From a checkpoint of a small mixture-of-experts model trained on Wikipedia.
Experts: 352 squared ReLU neurons an expert, 2 picks a token, a softmax router.
Below are experts of layer 2 (counted from 0) of a mixture-of-experts language model. Rows are named router (the router's row for the expert), up (a neuron's input weights, with its number), down (a neuron's output weights, with its number) and show model dimensions 0-255. Each number is 128 + 24 x the weight over its row's rms, rounded and kept within 0 to 255. Numbers have three digits each.
After each expert's rows: "comes before" lists some tokens at least twice as common just after its tokens as in all text; "gets" lists some tokens that make up at least twice as much of what it gets as of all text. This comes from a sample of Wikipedia text that the model never trained on. Tokens count by the router's weight.

# expert 30
router:155099144133143166121102137174130118140091107162123157151148126150167113123118133133135065140101139129128135158126167088096108112138139116141103120129125125125120162109122108137159148175161138109121136123071149120123141135107128147118124115108111151166109134153082119124128128138105143116126129125118108115093137122161148159119121103110146127105176107152109165080125154138170133129155116147117087170170126144145163137137097168132128103112110100136118149130118125120137149125138143151127139111130048101136192082116115090065106089147140119118164157135159108147165138081165108173138099065123114131118175160153179150131119095113128131143149115140112120157140084154144104146147134094146147147150109118092126155130147168153105182111160143120120137122136128144135136095114173
up0:116135122123134109147136101104127112074147107139141122083123113088142166150117161165120128131166146128109087108121083114148120110100149112117123119090187171106123182113113110110153101111106157136106141101118134106079163104131131124087144163127107130123128134125120126105082141128127131136115176140082124106099126111115079105135141086166106134099136152144119132121089113140168116156174154164131124093155168104118127084110131130132086111110137130111126113143164111159073151140129130103130148139123075103099151124129105055098143115095141111123119084092097156102107184104098129080128105096143130123142126117103093133135121135139164148123170128167145153130119146137144143104101121150156143087141117134175088166131134122176111109142111114148126112134107101114113136114132100
down0:131100130150094155123136116126156176141119137100108145127090149170129119134130172106096139124184136090167130139162119154139135159127100135139104087108124157095122131151102129138113127145112160162126134104117113116113082141128119129125125112115112137147136118120123103111127134133134147116155102128118140105154106136136098133168139153092147096162109173148079152063124138109146143093128109078102169124141179121138160145126092146165100148118143110165130088124148129079132129078108100124176108096114145110094130125109090152122131115127155141069161142078144124137109130145131100137104120118153129137127133115072153134119132144126104050097136169138070101144101127167135130121119128117154083098104071101113120124145142113168162116127120122107108119124111067139147092125123130
comes before: "-", " |", ".", "″", ")", "–"
gets: "ing", "f", "th", "m", "20", "\n"

# expert 20
router:140111106141115147165081108119125066121094219116129112106105120144176099121084144125151171133124130126103078174136101120121137140121168133136147145156103116135134091134102145110143108168113154135166128182132131132143128133123125147143148112147157126130159140123116154163103122100148127124124111111107127105120126112154143149179136144107146129116124120077114113078151102118159122178095124134127105105112141109139089120119100130143132149180068149179106134128115157134148120133138116120129090122129111133157094135116111118116155131135135132082172126158181167132148189147101124119130120140168141105122130078116086109169106110125106098114137141086122116144115149107138129092125111141109142106127059154101136113114149085151108152118127119160161113132107130114156150112082125
up0:085121126109111097121137112077151129092136127126155134106103157102095166136109144146128113142149109149113092157131082130124102095106148090158139141137174115085153162112144111106170086119094162159122130126120134089106168135124180104103087144126148120135105087110116130116141124113155085130082090107089129080107123131107119053137144117104096126143146113161142153125105090152156147160164123149142128151128100115131148093108092130141083114126155137114078135165184112159127128145120162112124128139126118131121132130105126067130114123115100106115141055147129132129146144104128159074120101154151147126168146128121132131094113163164177147158149096140138158095163143126112148114098157101154124128117143138166107135150145125161118135128122112138143115123109136146125103106130104
down0:111106108150102146092117130107127133120118132103083161090077207160126111139139113128145139177141154125171120084141150180101137123094137154181162100126149121154131091149101121120108113155136090147127133063149153102117105122136125120141104117116123097118151114102102118097109143147151124125101107130102102137133155139168140152135097161110112143141101148114152119089153118108128143094144147129135161114187158153162130127132129134125121159117120143139114127122146106102129129115139144112147127074170155166130149118139127104111113104166134109086176135080137113112103153137128140125137114109147151141107114126087154134150145141150123086108071116101106071135106147086098100127128120138113159133097114127117062073137128113161151082111108083126116110108092111122141138106127138
comes before: " |", ".", "ed", "00", "1", "th"
gets: " \"", " de", "-", " 1", " c", " 3"

# expert 3
router:124150129152127104120118125104146179138099117139149207136111116116207111111137165124156147100143100091098178079121137140147124126129117122117094139155116119092100125149118107103046119127151150146139134133255102142151129141137124155107152112137110118105137098140126151115146121109108150120129114128129088061148099130128115153124165161142144149153124110120128133146124122105129087127073166140146116148135133130098165142142094112121123133098149143101134132088106136096123162092122130133158147160138156150120117115126123103102127130113143133108129134111146172117143143142125178126122091135136126108126129084140176151112110124131093170157125127091123130101118127132134125113114146142164089102122116157083157109145127093156170136156118133109120120139137116160124116135139109
up0:119150114107108108114113120080121127095139143147161105096133136110112158139124115135126140135159113104109098133114111128104104115138115089161142082120158123078144182094167131112170120146087161110150125145141135118115166120132156125113100150132133144127113104125076133119105115090121108157085120102101123102102130149141071102107142108133092136110121108126124136189091110117155150163161116110156154128150128099095171105112125150106097094159126132165143139164182113136130112136149140108132117142150087103107124131086108003107142098127124108093171115136123121128136175100126105107089139124167126129148114113121137130134119172116108138155138132169165151102126141102113162123122150137145134113108120162154098122130141151142115151147134114126102155091103094141116122131110088
down0:087078146125157167120148118158130160142125147130102154122114172160170071166121153116094133136140157128162116132164136106072128132119150139137119137135119154079145137135111134112084113133155177126118154080156113111136105134166107145143138073099107093138117142137088114138087154130174172133140110145124162108161126109164094154144127173113132136167110132135135090090118131082118132130147089131129127119165166158149104159099100115122118152140137145160105153119125125114136156127141150117137164068142134127095135171120107105133096088141163168122147161133127081118132147178170157138130099136117158126138148105082168136092155096127158099119166138119112112144130123140124103127124113118116125167106115105120085131147149126113161119114131146119142124089084115148151138099108107
comes before: "|", "-", "\n", " the", "==", "The"
gets: "\n", " of", "ed", "ri", "ul", "al"

# expert 29
router:121121141150161133124150136135140103123103106158143141135137144109175151111166113100112112094107126137102170142160062154135124115096108060135180115151128115148122133123102111117129156151130132109177105130160128134125137113148149119080170145115117105108114128128149078106128082144155164098109106108125123116107151146111122151115150105153142127110082112094090150122125157128134145107102128106124103145126111114139137141173126159143088119126136147142168087115087111101129132120104080118154157120136140147146065113172139134113081141154050145140107128114118084097133114094133100114165153124142155124134139141083119130097153121128132151118098146164176125149053151117131136130148145165142149107128144133113128156098108086119135123145155119107108125115148149169113120100068148
up0:061110115107074084156084126090142130095119140150112101111096124105102165109116106149127130079163122123105106114122090110123090072111162125136154114145128128121126164101111159112147086130072177133154140117154111092119166147116126149131094152167124141128096122096097136123116080112132114153120141111094100152082147135109093105138125103118090145090113117140116151116112111179143147159169114116134098122128112104123105084110111111149109113135115114120081098165183120130104131154133128127108143156084122134124165142111130088134124066107117143126136097144119150127149148112126085072113146120146152122136130107091123125128109123117136123117119108163150157114114116130143150104081124141169154103112130156142140131173119136154110146159152125145076112089124135094118089137123136
down0:158109158149101164132151124144093138143111120102149122135120157162124084095112101096096166142152158102172083119132145107108135115145113183157121129124105105102119114126123114143096142146149100139164157130145097126149115143127111089127148110103092133093158103155108089104135134155128124155145105144113133118138162119170103165135103150120111134126149137084160163050128169102172122117120120092091168128174144139091142153123096118150148164102135135155126122153100126096139131136110165142112120110097139150132134112114137092133142124118136172094161132101129100132096114132124134140092111101165130133114120115068152180136153142146159079104120167141070113110144123137136134107170161102153113132117122104152096101100156101173158151129125129115115115134067095139125135113109144
comes before: ",", " of", ".", " and", " in", " be"
gets: "s", " to", "es", "ation", " In", "ment"

# expert 19
router:097135130103118115175116120131126172130104125178169129119153138154143128156121120129139091142157121110150120085124172162111113133133165120142145105119176141133109101114147122116144092165147132182129113123159138130115126041102101130125085155108129135146116116117159112176142143135157123124148125146112101114127127111130113161082109132111126142128118116189128156162129153139164088145136127145172122140137104119133115127121132125146154108110122145131098139136133109105073121127131129145086150129130160106173154184120131162170159088122147114120115129115146164097120119062117110120128168087119180161119135113107121157124141111164164129136128115177116119133126152142121197134155105127132127166126126130163134111174089116086055125133140149154128135116140096106113112099090110
up0:113142120089111103145107100114115117080116147144112108048146128135140131156115148108139134146146118130106114151102118107134112094095127051151177117152100134119138165121115093105140095149091170137130132104120113132093148104138150117100104135114119161147103139098135152113102156080102111126102121141072171095106109157115071055122128107137119100139112120128116162127088089134122083144131150101105133132139128089127117112120081148114113108153088135113120115170175117157103153146126129121128137155083106111129139116142121100114137136101126074081147080147134137087128140134129115124126133116134133139156098116090119143101117141138135137185142104169172137083131140123098153098117122122155154143125166144175117123160140149138107130120157139175138152095113159125125118115134121
down0:127093144156115141118152098157139133144098112151082152167055142156148112128125166145108103113121162113136087108159130161098116160133114113134126112139111175087148108147142137122111140132140120189092137087138109104151140140164125113122122080114120105153140089161119139118100165136146117131115123129122132136151168112137131118159138140106143131161108117139134138106141167130141153142146132133114159123152154137168111114122133119143084112102161128121140108121132123125131134108135115135117138076103139160100168162164100082124123123104198127101136133090127092138123133134114105146152115094180145151082149148073122158110168152120136092103091166102138104148091129133134118080105143153135154129151104102125093126165176095140158135102075151141144131121091109109151167166093157
comes before: "\n", " ", " 1", " 2", " 0", " —"
gets: " |", ")", "er", ";", ":", "),"

# expert 24
router:085122134115168105147116136144134154146149132180153097130128082129107150102119139126139136142144118106134128127125149109094134082120135158141137143154136146209105096128140107129113117134131108158139098161112155141096126126127125114104128127133150117119117111164127126136114119122107145120125104126106125134125137135108124142155165152119142114143181126118092122111137105107105149093111127147126129106145149061131094135142154128131193111139145147135131091090116115130144141097144141162151146161111087141145094139152107109128125136108182133159118142147063119130170101116140134097164083112127142136136124126244126135160154149102152127068103128101137137126131099102112136156133092089119110140121129133204115080109125159097159157140130104079143113121116153152106098132144087
up0:120131117133126118121129109082107112087141120144122106114139122104137147111114088137111149145152060127091103153144109102117129114118148085150151153122137133097127171128122127113187153147082143149114116141128129145121184128100164121140082160101133148151109112118131136133104135120129064148095146124104149113079146114120107085128122119136082121144126109119110120160102087142180126127132136153124095113140112132143128110093125111129113078105122138137117112178158093149110142167146125118136122166074094153131119143116125054114120093103142128103109088116075143116169117110085171060094116102154122116167100111160117112105123136170112149152116106150202132103118143135113167126100125122138136117110147144129081133125119130129123130163122121130135111125093140137095106122095089
down0:129100149112131149092129107152120154129113070098116152114157129129123101161108122135113157169164166089169123153128100184094093153098114151144136097126143136133092109139127107103150131122136122135118181097104149075167108178143145103150108107099113100095136164129113149130145167152108117157116126141126125141136143143144099138126112156139129134117146161096125133071141143090149112124086113147122142087140148114157151153120149164150107088150177144163120112122134143093141155094134150125117112103163186124129132142110089114099149081143156146069137168097162136147106158134112146147101148140138131137122087126067130141134153136104111088128139142141111150128139117138152148153105122137115150158114092088145101121142162104110161125118155065098117125140096088100134133115118148
comes before: ",", " the", " of", " York", ":", " ("
gets: " for", " that", "or", "son", "re", "ity"

# expert 7
router:161122128146117136143121117092142088163137155095116110149117120129102134132137124127163094112163131131113146149127167109143135126135089147134143151126153121142141160085140138135121152076095095078184130124093111125112104134103141131160113119112140086080146122092141157135155098151139144139122146137143098112086122121152153141123104128144148124133114133141146119072122138128164141125128136123082157093107071124139140131155161123104120126082120170151102150136154121144162098139146168129171076160134153113093084165103091124162125120150123059120098126119160131097107140139084116142150070127100105160108111168146101121100115123169099143124117120138117117105106143116120124118166108138132112095098158145168141125150103182114151131121109131133160165118128097130189120117069128
up0:108121106160105122121117102087160108054149141135138086113151107069113151144116136135145151126109140098111118168122089088096143120108129091129119151145143155132110154087120108090149138101111159106113132107149132110110182108135135084143115167140123141157103100126109131131112140092100086151125154128117143084093121143103081090124142107137124120133126130123122122165105095132178124151139143126144108127120129112145134099122143144109099093096126087145144126158160084149087090166134136095100136145078106101117121156106122057120150106134117140128125103130119140086165134117138130099099108095173131160161139100124102126134094110140123121135135115190167134112152136108123146105104144099172136112160104150164076143149113148182094142125145136147149110144129097136106105136131090
down0:115113156139131143112156112110136155116157094156117184140111170128136096113132126116105150125140153112190128117069119160086144112070181103131154120153151129103132102109147090107087147166131125145129123087099126089119127172155117135129116104139113088084144145097086129119133180147110174163138132170138111121129125139152114151152109160101167140145095162118102124122133155137120133119126111139112169102139167147153152113151156080161161120097136167107119125127130160103122111118172140151127108100146122122135174111113125140110123115137171129134103140130130066135118160155105163152127135115150136120069107127084122149116178114126134117136148161107080156156136097089094121142125142163132125147094134115132092131135167110098116119162156132111135156119129090115148148123158150
comes before: "\n", " The", " In", " He", " It", " This"
gets: ".", " re", "ro", " 2", " d", " Ro"

# expert 9
router:125140129152176160115126151132153134138136149099078120083134143119130106124139134116153139072119118139088076165139123121112139138119116143130083103140133080084131131147092114060088136139129147156142117135127135111119140109104097152146120112119139119194133127143108100110119112146109111118110133095129121161117107148126126099106106134133166164128132130150137115141120132111140142100130129147145138183089134128166124137096140126131137103099146119134144107131149151150143125114109109111133070091164132112146093177094151134134119143159104136177083116132122126115136118103176088091180177111123120091129121144125137175125081163123137153113141145188125126138136119168133118145107082142144194099082143128119117139080145144113133134161113124131069059123128167134106148138125116
up0:100135120093106122135124135106124124102160135130128107104107169089114129125141083146147154102111126125126108131114106132102130090136146137124125105160117176088140169119148111107176117128080180112142118112146129095084172128145137097125139171139089138153099130076120120120138095104139143125081111136111086128078142143116081057109157143138109157156124116153139128143077140113115133127173107126144095121123105117105139119084135143105130091139117111123086110147168122169098116137101107144099153168107092143121119084074123084104161115135099130106199090126126125103157100102163119104142126102160149137150154122102135141112099136153112148139155131169095198103138173116141149108126121151133142130126148152148093124127154131146130145130113126131148132099134157130101120115145107
down0:097114161178080171104123115116139136134098103125127154123091166167139111148118132088117140137154164123156100135140143159098113119125125137154109129153097153159117100167120136076091136146165146149185159096129173144120112141161119152143136117090132106148111099128123102108109210133173132130100120118140121097133118111130106155151138139122151134141144117138120126083127172142147116112113060096143155117169164140102125108089140145163117118119163132140129143152134126117123135143128104134153128092156110122132115126096130163091134090120158145110124136102156114088092155121130138151080114118156116129073158101098159147080132128131130075113119111098068138108143134128090155092139106165112143137098113105092123148098124089155152143121122138129136112160127099175141109136115128
comes before: " |", ",", ")", "–", "°", "%"
gets: "e", "al", "o", "ed", "n", "um"